Weights of a small mixture-of-experts language model, trained from scratch on English Wikipedia.
Size: 10 layers, width 96, vocabulary 16384, 21.2M parameters.
Below are experts of layer 6 (counted from 0) of a mixture-of-experts language model. Rows are named router (the router's row for the expert), gate (a neuron's input weights, with its number), up (a neuron's input weights, with its number), down (a neuron's output weights, with its number) and show model dimensions 0-95. Each number is 500 + 40 x the weight over its row's rms, rounded and kept within 0 to 999. Numbers have three digits each.
After each expert's rows: "raises" lists some tokens whose logits its average output raises strongly, later layers aside; "gets" lists some tokens that make up at least twice as much of what it gets as of all text. This comes from a sample of Wikipedia text that the model never trained on. Tokens count by the router's weight.

# expert 21
router:564517621473505452533469472469464511533479448432458416485445433492460530454472508578497537473430460511536542484490557466458553506474486560549513526532529459474512478464487452508528483518534491530528538459537466569534539489543538489523550500423458485573515433480469532455457444514497513493
gate0:458510565500543486507521469505462522451358419508468522540478444499546511437502516565493431490489513458458471461489480557491537473574534452460496489461491507528542538532524512566507512477486513516509499467501519612482461541498426476514554490511519469438580568479479476496523522500581470458
up0:450516532496530492503490458538440546449413423471461507498497499512547509437508527547521399458473582449470409454442509500511541478556511483490506486455494485514574548527467488554510505454486545511452474470484537573476443532477401503500569505530508478449519540506527489526563517539561533508
down0:630483466499520490542503480459560552504513534458526511448523534490443541524478449512613494474496498541479502530492449451461520469469500528453493563540451511485503476497448484571576443535415431517490504436517498512488466459537508547502507517524505443510405469491511521529563530493559503436
raises: "ł", "н", "aux", "uring", "urg", "br"
gets: " |", " –", " to", "',", " she", " Michael"

# expert 90
router:531523547446513455504477443533522501440470514472481457482452449523452523479473526561477558451473460512506499448535528452460492524488574533554530550604501474538445499462538484499533503563510440562546546485547458491511588503541543540561498505450432515519565424429476504496465475467504446509
gate0:533447508533441468478482490562506534429495464491489450562503458532596491548511492561524585524460513487502490572498535389480440421538523508555564506546494490584536556503497529530500524503473480504468507530582494495499449533503496482484555477483487471420517443514506461528512537442428491483
up0:455458454449491517510599569484500473520524501473467461517528541489462451463483540494538410469568499418466476415517484503472518554530509526530505503557461451468540451563543520511411443516535526481513494462472480464531490491518501539526468531528461520536501591554447498463496449547526597513
down0:471571467542498522562518517561521495475422468477501543541448503462503461516450619508425481485507455469480525551571555472552517519530456483506481497523576416510506506580524455558520515504526464482527455440474446495509492483510507524477512498528521489515443465537375486456488483437521485458
raises: "urg", "ens", "ł", "edia", ".:", "н"
gets: " m", " St", " d", " c", " p", " C"

# expert 110
router:525498547507552466491498446442474485490465479481484443481427465495439516486502529557481546491452466503528504444478503497418536520519546547513520545565518476479475473445514470537554474530500461538532539453537463586541509517552570527552462531478459487504568388391504538433471493468503468454
gate0:420547498479520498518502512478511470488528436553458401583462544501421412522507510518526496514532492514571522465479503508549518554476501549442467448454444530493531470438522518434400520548514549494499491465488494530452537473511554485527463506488468477484558560470492572533492468541502590476
up0:554431482519596477501497476451505503513563538483501511564585517567464553477529451463502476529508503519454487478522560455553478532434496483540408505484504508504523564413505478483426488459507485472626503489541553508541490509472537509528511489467478482505476522475509480436573520442461569513
down0:567488517486459431505452507520470539511423460465529501555527472474462575530552555518550480462503478532486455513524498578496456461494563496458514528540525491541575546508492526602523462533502481511464485552522519410443543509489484481447412497506485519492424500507424511541555409494486475489
raises: "eda", "uring", "edia", "pt", "istrict"
gets: " H", " N", " ", " D", " L", " W"

# expert 76
router:536512569504562424519528463448505537479473457457463470520411469479465535473438506572483551485466495546539545480511493473474539457507565537554531551529557487526469526492504495584522492543487507547491556497552448544509552522560558476551478509461431506545553472428430528415488475507486502476
gate0:513486522503469435528517436434470461515500528479512469512491502402487541473511527492512563546493490576518561464519487449498521542507518468486537499525534482546531532454478402533464412488461484539534480443539475499439622598478517497455427526500490513513554530497473543492418540529478533518
up0:496528496495517570528526570514511524518474479549472513481491474571511454520559482523436445477481502453514527488462529565492505456501504558431508496509494471477532456492553527506545603524533488444486544480507496480574381408535469543565540472517501496511477492482552497535542412396518469501
down0:501459515538466447506441505481466501505507541507500493578505502563570461525463537511414497412435526518509479504521488506446553535462485505467546567514461528588472479447592513465449511589495496565519524521540489454430453518454553497483472495515426452537579498494511503466482523508426478491
raises: "uring", "н", "ering", "ography", "ł", "urg"
gets: " ", " R", " S", " s", "°", " P"

# expert 60
router:528510550500541459539489469507509483475464446435454408492460482478478473475456524541440519483425450484557511481525541461439490502503534512507531521576538454512462522443550464551490418549495486567509561466556495558574544497558503485542477526457510588524519459459526535491435491434448475479
gate0:374441496502515508495529523475535492498487506491477390512539515449517460523452461579592525529461480462510509471526495434446497475438567623495521576490471481498554506480427532482481484495551506541503582495508535479492569477439508461551530534476476507513486536498523493519465476542496501518
up0:541508488539542548509516511456521530492448405502484532487504427543414550518530519408485474403527462521527495438476470591465528525568494495453493529553462511478448454524520525564509461502501532471502404512480484517526486507500549498458406558509517549514477512494485455500435560517551520470
down0:505543480506529617448460504480468475565507456536463493473525477542482509448433449476467509548484531500560552524461508522430442506480477516563447471503521525454480578480485525451444477536475537490475539446525443516573489504504482525514534492486502536429509539620543485562472459542425480483
raises: "abad", "uation", ".:"
gets: " a", " an", " were", " his", " was", " the"

# expert 9
router:538520553473562419487504486446516468479463482471431501463437496505521551412433572565455556470452462494528551493507531460476523535521553551491496548513549470489507512446466452498542496557524465545530542508535465485554482495581505502527517525483419570481550454460504504486450426504468481429
gate0:442516528508484493564472418516484504481486469534530478603503517495490539407423469519446539503494469515542522457484403511447483466523555558508501529442479471524491545484516518545563493501560504462494468469542490531571544542513467556556439505501474509507570565511482465476476520484497393439
up0:539506514480526433530475506493532476495472516417462496401482489490504459581590517495517474533493514495441512510534573560513527489504423465509589511572560496502488429501505439444508464505463445524540529565459453511435514446515548453497520512498499553517481475464484590484507541467457558540
down0:450438491546613487521612558497460467468514454391546448474458447489494537554468457444453450560490494551525562494482509527467458541515539512539483489557536509505488514509440522486536499497463430492542509477540442513454514488508514456472489475533501463573518555482523522540471435509518544506
raises: "uring", "ures", "ration"
gets: "'", "0", "2", "\"", "3", " that"

# expert 112
router:534515534471536445503538470417471486474462453496439490497509405492460529458447515567449540453478459501485582483515532505425590523528550536515522532575529437515513496467472481534521477611523500482533540505531481560546561524510515511542518541473460546519528464462477512441516497494528412467
gate0:514430467546465486488523523519432509486518492486471511552493522542450478430525464452520544583470521487464523453533479497495537468459488481534535462452443464532455480479514524485612448434515514504517524504458515456564513534485573535510559478414531492533402576524499534497419514497527538574
up0:472462515553527460477488503432479466474511442461537524606501487491523531447434511490519485519455482533485414425545497508504579471493589576590503474514523521489537480498457496501566448470581542511538540469500467494505528474486463494482557432458504527542490609517511470490487481471492572499
down0:550555474486520505453562495460482459506455487483495527492494473487540514576531473475553530490481541547497482576484513553542446504535560521434540514491419486520534420515426458496479399494578465490491510517470519517589506555488546506506549482513549434441484560408450511522441483458505495492
raises: "ement", "ures", "н"
gets: " University", " League", " War", " School", " Cup", " House"

# expert 96
router:536515593503534470511479457450495475474487469459500488514453435483464527502449513471446539479463485504510553431529576503432510540499534559480545553526501455485459458474550434545493456575488477562562544481542474531537543522533561509575522491434496554536506439472470598450480473470461514500
gate0:519595537471485501482535535505461523574573509509547516500468492455458527486554506464485471456428538516508465475460575477503548462570534448519570528488442517559556449505426515484501491521495499562468448486506433524442504461526414498512515540421456490587478536512497520475460443533550507515
up0:517432537529520485515487454467524427442496462523484492491521495539568475479477485575468486521551473492508557541529409494474479547480513535523461449548562456486458536509538483472488472484531518455462500521510553543547533553489596496429487544568494545419571398481507451483545549455480472475
down0:534412521538545529439592508481528532433456498573556491508534387490446521511494512443547526571499542486562529491491478507474452530486554557543472529495451442540435516454490573451512482473488449566566546501472448504501522539467463503498505452522512557492470506509478501486534511425524476511
raises: "ł", "br", "uring", "lev", "ž"
gets: " the", " been", " Art", " The", " B", " Democratic"

# expert 121
router:550507601479528416547465510474520518517512484476515471493436422465457547459433529537490535480469512485571540534507550452443519512518520520520583559558541455480453496478494452518533452517454467500524549475559487549537523524584502487534480519498434516512493442430540557481469416480524469475
gate0:544514518517412535497552503540569519494495531611500500493487436440413514505554420563499522511517487487558454493469488433466462480485514483474499468484502537532403482538427444476474502516459451513498474532488533491547468558479527517496424478500509505499455496557514542435567487516587474455
up0:474498561464513506499493520619543463429529510521469435530497509492458484551610503542532451522450478520534470447442507544486524467498575489465465474496487496467457498510462469525491484431491577502457447557461505574481592525479480478477454458475501473519499554499594497482468562455518533475
down0:660482531473512496526471471423490452489534480495460491473451500457466471513519523575499501440430444539509508443500470505523545556580534520577503446575476472454521519480496448557551513557502495499529512531508497490475549522522474550522498478504549453490430483471516577418488495509473516482
raises: "ł", "edia", "br", "н", "olk", "ography"
gets: "n", "2", "4", "N", " v", " N"

# expert 116
router:551505560516541420550470488505535499446436401493420467473459440452494515484482515507462520464457446495552540492485496457451502492513549524531553533567526438517471450460529483564505482539521517522515511510547466529523562540578547441534456525499462576547508470437550507466449494472486435464
gate1:485520508477502444524474471443475527497508513484468443481442519507496516440485509523462509510480478487499558537469558456474574512521455503523581552517562478539499483444570454539550426609450474526486509483566480551517497509560553492560551581454466548490533449439459538483470417456486473521
up1:472492434550490505510616479548542475550505511451546462474490534467508533554426487514475521469531512494540502474535524544495444571516459510442505492505493560384471511522468446519457558479567471534455471419513515507509496450492480491526479500518538487549454441547514514420508554500559545423
down1:491454501446537557473501463486459515517469537504481594494536545456543486449535542439469541450488534434538486522474537457500485480496445538487452539473502491517531475499509462464469504532392546491541485487455441498542484568509452548588578534583491466451441523505549507522483529541585453508
raises: "a", "ş", " medal", "ș"
gets: "9", "8", "0", "7", "5", "4"

# expert 120
router:551493563496514459519506483493519494500494446462465461471406437462471536443450524556469535510464434554514513484517511443429516490492555542528512492504528475502477473477486426538549448527493515487537547447548450549561524541560537516569505557457461569544517430439496573425494502454456495478
gate1:485527492426571526533484509492553414527526534526503523580482456515456458504482494460506461497543586475509449514572476568539515470484479458455449495475461522501530568486421490492466605474484528498506466435544548517511471505484528510560396450555556481443437520483475545536489493519519490511
up1:516568492461544501495491499523527428491528469569459549543459424502454451530457498470487471506536586500507445561584536547538518452501506495449478494487508500537469571502478514473487589517500544543525466472483551498497462503505465512588359450549541464468458500478473546529494539500526470469
down1:634520488499513466524473448502521535506456492489518495488509502494503490484546480520536494465539423497463544482514511488518559523510518446515523471517497484486496475499527512561526450537448495510472587480535510535457510530597470551450542459467514470517309483495551545491460468436523502468
raises: "ography", "rov", "ration", "urg", "н", "ols"
gets: " |", " ", " –", " USA", " New", " Sir"

# expert 95
router:520550547507524458568489440516488502505477477461452467460455449460512548468485515547452536462435458509571499471502520452446517532502582552500511532569575465493502495460491468558532451472505495509521541472557438566527537563592587469556486539462491553527525471427528479507488493486540452469
gate0:507494486524504478476511416528554432478499476501471515466477507561433564524513465506466497528484490543492537547502489511506517518505481564484445617455462472527415446428507468495500543512458471575549493495455505517465524527520476472573525565484497507580535509376506516476516428487553442475
up0:501483488474502518460502403533544467519465499528485522467487507572469499523517454503460484523493472512442503496496509526508500542475454587464449636469493478501481440481506512445504550495425482536563476520425526514460502532521480527593550558519506466533546555386532522496539439487561471506
down0:529474555543548455454565481451533521555425545496478552528524467472489521513510481444525508499515522506460492437525602559470530491547532517481514533517477432567502511557494510496569547471561551442472497463501481472476530462490453505455485431485519487453445502524560430480495537501472471370
raises: "\".", ".\"", "edia", "\",", "\"", " ="
gets: "0", "1", "9", "6", "8", "5"

# expert 65
router:497538545523503473581512480501501498457463444420500462493398425497513520483497546543465571477467423474522508504503515497476522565513560548524515545558508429519504551446487489529522477549514441577516503456568488536523526482530523427554521501477473550537524460412463493435500453436503486465
gate0:536450515505507508548453439350449510452518488590554466495457567460566487477565486504523478511504435497493588543441539527486493460471495521530493522480514454528498533485537459528561481561474521534532561496561473515471484511499485481490525493534522506451517540437485551457546475465428442476
up0:511554555509549464521504529618573483532444426439429548437490420529451544483436558524482515496465530525516416482568508461465537532555518472469502457499502527481467478489470476542447481499530477426498512488447492520528526565560536519532480533483461540540502437522519482500453508515560532508
down0:426482521494592487410484496471431493559497547500465444430558505529458430487561526518493494522537475492496490454481452509534464496487545530507544444511529547468496499505559447501474530384481497506559533489534558525484542529445566497525485609573497458548505511484430511501514500513472501468
raises: "uring", "br", "edia", "н", "urg", "ctor"
gets: " ", " C", "C", " Pan", " Pro", "S"

# expert 73
router:586537586513527443530490396495477501506465470476445466475448447459475531459509541569485509458469477504532556496521560446470511542473575538495550539532526470510455459462538440537512475538515448488531570482566468567508563497518548490585505530507479549558517496486495536454495486432465502507
gate0:519485574522486513582514453523474542488482489457382517510475444467470532502508463569485504493473452545442494524546562504451482532555487520499571553506501485512555476453523482546539362543529463582541472496577512544476550548564512552525515490458478516483482508456471531520529469501516502471
up0:497428504475490551505494542520429538507520492545441546488499421546521474511548516569523470432533522494453516523547528498448521533480461462466571401516444569503568513466447544529468432584481473515517467532520563532473494431445520531508502468523513472390504535502499509480532531499468451480
down0:441526490541510557492506529541505435514497538515460513540558497417522512414476440543442492500489525477510487489468560508531513518553522488476518535593535532446496430471505499434547521450549511467526501455526471526483458522486418496480467493540523548499600607545551459505487505430482433510
raises: "н", "ł", "uring", "ography"
gets: " |", " the", " ", " and", " he", ")"

# expert 118
router:506512572480524433542475463466527475496503471421447480482422417507518550432444499538482522467460482505544520499493534469488531466497548533533512522550532427535451502443528457524505447540524483549545558487550445540549523530547543479504510566480431557527533416442502520412505487454463497486
gate0:583469502535462457464523515450561495501515475544455521442480512462486500455539435492523480521529523461492578509509499518519508517512564543490525532475518488598483445485521514469489459519524543626520523517504365439493468519587513523506397545501471494530506446476513500546515501511522451451
up0:433569517470571503553495460524464517504515512465538451524480474518456543517489572532461558493469475543514447519538523502486511462487460487568455512579501473410522562488475467535540495500472436382476484458517599550517511520440536504548544488517516532494513552482437539432456471493474524546
down0:431543454529509436505446472495467511540523515550476534455519527537564534468457480471447565519497561508480554471473432492509520494490469467491579544501551502504527439521555492474541521441530538488538544531516485506474463493464566488434510531451450497430636518517453483500449530518442428464
raises: "н", "edia", "д", "uring"
gets: " ", "2", " for", "3", ":", " that"

# expert 44
router:501518533462462536557490487470499499486489456475444478474455462485448575461463477568473549491473457508508524517504544453475552474556543504539540548576521487532471498465498469524512475558527465530507534417551477521519560493550525508525490596444426556575522439416554542425521475457515457504
gate0:541554504503542502474473506501548555581504489573549516420548504559519479505510504435602498491456501480474502512504396477501461467522449503460527500498561448570456449485445441516411472515464586542499479479562476522472497493466449463457475528513491480540508533545502559440515472548518457497
up0:497445516447472488553451485447506529463553547501478495553456564457500525432469479520500446503585500580500580516487625515473569474494481473533501505489505475471498533514451510484503526505467434516532514521491461511476461464556453555471557486524498482549504497447507512472630494575524546466
down0:493430512593501496522481441540500561479440533576530499427520529510485482485479552512424462523547536454451562555567542548398526474531466423427502519517503500440460463508519539480487537563511571531550433534484497488500476522400484465488485500488481507528518472526533510480515519500496483442
raises: "ration", "ā", "an", "ular"
gets: "-", " -", "–", "===", " •", " –"

# expert 87
router:551524539500507405511521434494497441492486454432479470494479463476477550518487556586450515439446478488511541505497555497484551542504543535538524514517524507547423485497508431551561465537507453507518534469503436519521570522530525497566504568512441564520531449419548537485481452424494462465
gate2:470547497467465457535585506524523505526510470461487488504523451516503518499448572478518490522449513419463432481507497431514562496568475506496444480492567465484506542480549538495540513573526505488477536484485413446454519497496445441497500610511535495559471488453478424534572457574524471561
up2:511499497550526598509459501505514510501557534484505545455450517498478552480548479468532500453532497551556489582485443409489450477520493541529486533511464550413507431485472458540524511489444465477453463457513520513523458471518496613546477555508507523451472550547531522554435540466455480417
down2:482438471561546470458499555528399513524557537501527369481500474510490448477554486528502558539514470542495513451502437471562514461509537517491525495480488479488463562494491482457495553433531472408548465590499523544561493526526456544493522590517551496498522522537528523473467513521486465442
raises: "met", "rov", "mark", "mod"
gets: " (", " \"", "(", "/", " '", "–"

# expert 115
router:487505584509525388526473506480509511463516446480442455480438409437476507456454545583498521483470491500568536488500549480464512500488507543556550511485499473559496492462504434560540453515512460519521522460534484561532563564560559507528517510494448518527520446421485523425477475469486530446
gate0:514569520529522558489481472452524403454495517423511438466492522456440519489482553532465587531509429544490557540560447456512459509543542478510476495500557517488478532419434512490492431473529492498537538479505478510502572564520491444501417540509490508584539525508475495494540547473436492547
up0:483559492508537550486520519466542412483520536425523439453534527435420499506469539484524605510494456576494567546561449493526504491510515482495451476488572501425481504418487506473472480479485510471519556424500497465500565590489494464485410492496504517566538523494457479537518511485466480525
down0:527555465465451545524439452449484504516570496522510504459436512533471497544453448461494502538523447573532540564480501466557537514429436500505484538510526539560384449528471472430517491514475491581515502460513463478503498489454507547524416605470510512510520442571497489496482463513490478478
raises: "eda", "н", "edia", "ł", "uring", "urg"
gets: " Al", " Sh", " J", " Ad", " Ch", " Pat"

# expert 57
router:524512557521520434567530447494477513468501475495478461500460449512506513462422497561480532488504520569529499489486499478467495450490545525533542508566540500522496447435518446598507479558502434551550560469557470576500546553542555546559486512476494512516558468405511593491486472457514487456
gate0:467510501486532467541474503508512486457579484484501536515517465509510445478605483458509539491501494473488503529407499508511499548533475441487575543447521527499474380519557420505538545595464427496550511525548466472471477487541541481542502474465480508495518513417571557475479485456502430552
up0:409505485514468474511463499499487422470543516544500511472496501507478449497445447474539498469507591438439466537495484553482500523481470442481585512440511524512461398506565493467482594558476480515511470538450517546423526440527517537550459472454509480488549532450509551459517487450574473510
down0:570513550498454511504467516513458491508521504462498504439466467511576530527498596533528513495527434543417464421476561490579457511541467483409517502454487472467506497539478465501514474478498499532542437521427502491534516539469498494465539547450477483527407589527569506554499437506460557505
raises: "uring", "eda", "olk", "ingham", "ury", "ł"
gets: " A", " G", " F", " T", " K", " I"

# expert 89
router:542553577486517452530449451489508493484495436470462522453401430473496560444481531516452494494457474528516519536519526526439493489557557546505530526580534533529500464437500496539550400510453467519523547467545479558507557525563553483540488511459476589518546491437511511516493467435490486518
gate1:514493566551550422508555428453507483488472476392478466493523451457462535459445501518476530465483459485484554512534505429453547499515548490491514522492570474535501482491513465552491500550552497547519576520551494550518518483518534422558549555422451570537465499503536505446526479427526479455
up1:478459477564499510483539498447472545535471506416520525500540502452445511473406434421534527479553481402418553525500472470465445514482520438504459555461491550538497492518519539500551482491508534474473544547515559569501484466437476458491496514482570528545450539522554435512536484438518484539
down1:480506579526500458546508456457518531482479525481507576498477573545441466478484570551524509516553474484515516425507535550483524452473499508502424511486465457477496511459524446526434553457465538476466464432545472519472545496513518487489476395544569523512501425569611459483513451491504547505
raises: "н", "ł", "edia", "olk", "uring"
gets: "3", "4", " ", "7", "0", "6"

# expert 119
router:552492570474526401565485484450524532522480480486446450494486475485505520442416501514446525499468462490507532503500546464452507491568564516486530526481545439517478470474556453543514472581551492565512546519521471541515583521556547506562506521466455569527531448487471558433490438469463465464
gate1:461540532460522525505479456530579509419508444554517404526477485552519441484508522592516524510502514487458559523553533562544467430462460520493474500470534542508530514519513487489544483500511505477517477556443487537413502434481475483546554412534449499462486520424500590518556515506541464476
up1:488523497452470509535478495528536568441568474565568423549509580563496455525433509580527508517493526471444491482516518534588436442486495461451477484466506571465551510499481504483540485473533493487533444551451510528444521432465476539505523430554490487472485528474504586486519524515455453450
down1:585513501444459527497487490426530521509515510485494522523463477496530556491563489463536537453467410509522507485550487542445487520473525528481518500575539496501482488483450558580513468530416481565451504414493534494509499465507489471474433523513486528500318531480510520540466532468503501524
raises: "uring", "ural", "н", "ł", "ering", "olk"
gets: "\n", ")", " who", "E", "I", "O"

# expert 37
router:563502550478539498552505431514482497462456419463434441487456449493518506456428489507465494480481472517488550492539579495421537466495507541526526556559558488513487484509475460520556461567518457553531537513538486561545563541572507487495534539466427544535535500485485586486436463448475489466
gate2:521536479493510497493553514496493428458532530497504476507525503537525521508502513502423512500487546594521585537450590493415460485537539531440561497501483475568528545518476517466512467479539500511478529513452486533513473464482412396452538465531504521469510455506434533494547481367469466477
up2:476560540464499495477477504521527566453471480473495455523474514391486426534498500545568524493463438412464491506613467485530449532456464458514498460489526533466409501473514521511469511517501476479503504529485546497483522505473630504539497487460490483554558512491580469521514564562525484552
down2:491513434584495488499511499544488533448463512441534519466469468470492580498485538542438568450509460505550525504488409533452552487526515456566483426563534499495504489599441508580502561463534516550485464458509504445517521538454576473446498506471450466432487504547538468461486474512477483514
raises: "uring", "uation", "ural", " result", "н", " view"
gets: " |", ")", " ===", "===", " =", ";"

# expert 64
router:542527528498505465574497445463517450486532492450482489501456435468485547491497507511453516474465463490522515533488514453480499538556501561532514549530529476474492493456444412559561478583514440554537552480571476542561516565541522479580473541457429544518541476451534577458448494455476481450
gate1:524480505483502481446465435450511524507473483396452538522475525423537506513444547479512440514450483492485473474561471483491551552489507529559508534518570521497483517433453463463519503461507533536552529526460484533489599567544434537446530564492470524506495519467469609605471476500499503501
up1:505517535528535505537504540494489451478481486585497465483495463591493459468539500544477578495510476533488561484422528558478500452460546446428520465527480464523551467508503545549464457519521493510464524443528500488551475434513565438544463408512517532518506445497554398399533524491511524497
down1:504521514507519469516500497439520526581550384441465486476449492501413545473478469516521465480528484580539494532428506494446509502467470533525541442566601493502479506579547426494541482560507511451513504485528507519495499496523549471521488528510491482481446481383538536459547553550487472514
raises: "====", "==", "===", "=====", "\"", "\")"
gets: "\n", " \"", " “", " She", " Thus", " Meanwhile"

# expert 15
router:498550546498499482523463449461487481459487466462479481474473468507479562482473518578464550464484419531546519472532577505485546523540589497506518512514501471582484480426524452529571438533543477566540521450536480555521567466538534505545479559474460506530532424395489521448467492471507461482
gate0:454574468457593528476485524532568515527527512519538505454495466510539433476498439479473459496502500541495503559502500496458538418526438496500567496567567502533477603444477532497438526481457504490458560512541537608442454531495448489476520517480523504517524469575435520476548463474473490490
up0:447578488480566520469429523559546492530535495541562529503541486529541451526480463481455494494535502557473521561506503525521516428519416452458580486522535536544511587458502564472473504476476497473468542507497549575419439494466461468454489473478564454497500465567427490463503461504479509458
down0:602510506405467455525433487538558508437513501514521548498487513438444479540565431513505459520473502509558551575481546546509481461538506550475456489525598438534496536437459473500475447530478473502512527450480565515451488528456527505522533494510480553483387498466526488484476551471517503513
raises: "urg", "uring", "ost", "aut", "ord", "br"
gets: "-", " ", " O", " U", "–", " re"

# expert 66
router:536518563524556435518462441497477504493480506450489455516480478505456538503475518507524572488428457534540543514521547503451551506592538555524536537514512488488515442468508450517521486552463458561529532461512413514573522488539534485587523540495460550491539450416500554447434443428496491486
gate0:555468513444456510568577454550497571535542550414453524531480395452469490507520528520441467504461478571568526439446539521482458525539455530449535522513483525523530529505479501498490569558471454479511522451528460479512550535529502486489482463504459594505506465555489512492481481409520489465
up0:555471475449459506523503442552445521552521519434512514535501419438450561523506514489510500478450504526563532468479451549525515473508499577485540489461477570571457571518450512476470536473481451490584493449495423447582548506504479539470499444520503558516474473518448537503481457464569451469
down0:470479432516459494479486494438435485497529497488606511502416566510547522500471416441536444514445603490535497440453508495519553484533484530439461533419534459473518515503575539492442515472494514539491537473440453551571560464536473483439513489515535540476489546471476531507506517492469521488
raises: "uring", "ening", "ł", "ement"
gets: " (", "(", "–", "l", " n", "re"

# expert 75
router:472519587482516444508508430466524489492395438505446468469481490505491522521506516543417511442471418509515555499522502476465485517493535557521529546539566446507520460448498470588543510531538483516560524482546475548523548537583565459532545518442482530533539433444485523498481449478471494456
gate1:488491502482563450543508506456531531502481428478538463527498505595468484482546515430570464533514433518441556525494498581479493490574542499548501486480478448486456417532541472484514521489494509449486515568440498564488501474496572503467528537478519552562564540465505561500455577453419508514
up1:458539491484524441547453566600501512559521465547500467503499455491462544503504422494517497443465479529516502446478489457458510474475528514529512416540471548474533491517464554521464447468410478507484497546524555490508451471561584491499497639527539538535499506539519522441523556504501442519
down1:454559446516516544580464529479431451496580504469537497469581454493523477444440501469462489524517480529452542494481510428533481556506457529523517464540551571506456425505502503496500472438501585475493491574491553513533463439512543472443515538423540459525486499463490545500517502540440575507
raises: "itarian", " Population", "iveness", "и", "erson", "8"
gets: "1", "9", "0", "8", "6", "7"

# expert 10
router:540563565494488455481481443515447472475479420476459433481464461479511505455458534538380523464488495492515532488540507500473521508549529542495549588596539456527502472493498472549515476540525475517525535479543467531527499550549561448519498554465435590546523492456502543435542520465468492454
gate0:539476493533463506486540507614551474526508441465472512503475492458541497441412460541530491490531486447502559535538450479445472448454553528488546497512623547500458531460465484557516454539499531471435570520463481514509497538502515462503587501541517544507573497518454495536463454479513430524
up0:506510495505445512456553503611551483522515456513525485540507527474509531463412433499556467527505507453482567503540401457483472455482539509498530541484595619470471536491451515497487454463523512427432552537446549502490495510467522459474558451495515514538518516544478508539473477507485468564
down0:510463491531555546417433457534524503505457524488498497502543501485496491454535467546579494411517517491490443560529471545520538529556513519488443534418436493480456516478510564481605487508505512475493558509487531511569561501496481484468498425440502514537437473496556478452478514398481544444
raises: "edia", "н", "uring", "olk", "ering"
gets: "ia", "0", "ation", "ology", "}", "==="

# expert 69
router:535524556477560387517491448476497452452488469458418470491472465489517505478469560532464492463416474453521543519506585497449542493499548490528554503557516469508506490458545473487529482543550419536531515487542444516519537546578576427558482545514475548520523470452487478449520488446525517487
gate0:500535533438456470496555497543540477546453507525454497570438525579480463504579551557440526509446478490549485496512480476446547501484541489486509505497521475507497441518520518492493527537477550608478485527456507492489524514510413361502465501507482479546479425443572520513520498438433488511
up0:555528516470427531447555502538568491547460498557504478536457496552538415477592559527482543547473517475524489561456486532486515538467486460468490471529469453497503434594545541444492564525499518522451456528424513487507478503486392424488450513511529515504480488472547503480556556507466502505
down0:584445491527492432501433503454524542481571480505571464460494553500534485538522495497540491429546498528483461576542482481454492503518483521471463504538472473453488466522489451452550539557510503455460515449517511491484491497485533514475459504474504569543372567528450417572459500567462537529
raises: "ł", "edia", "ering", "urg", "н", "olk"
gets: "'", "c", ")", "C", "th", "D"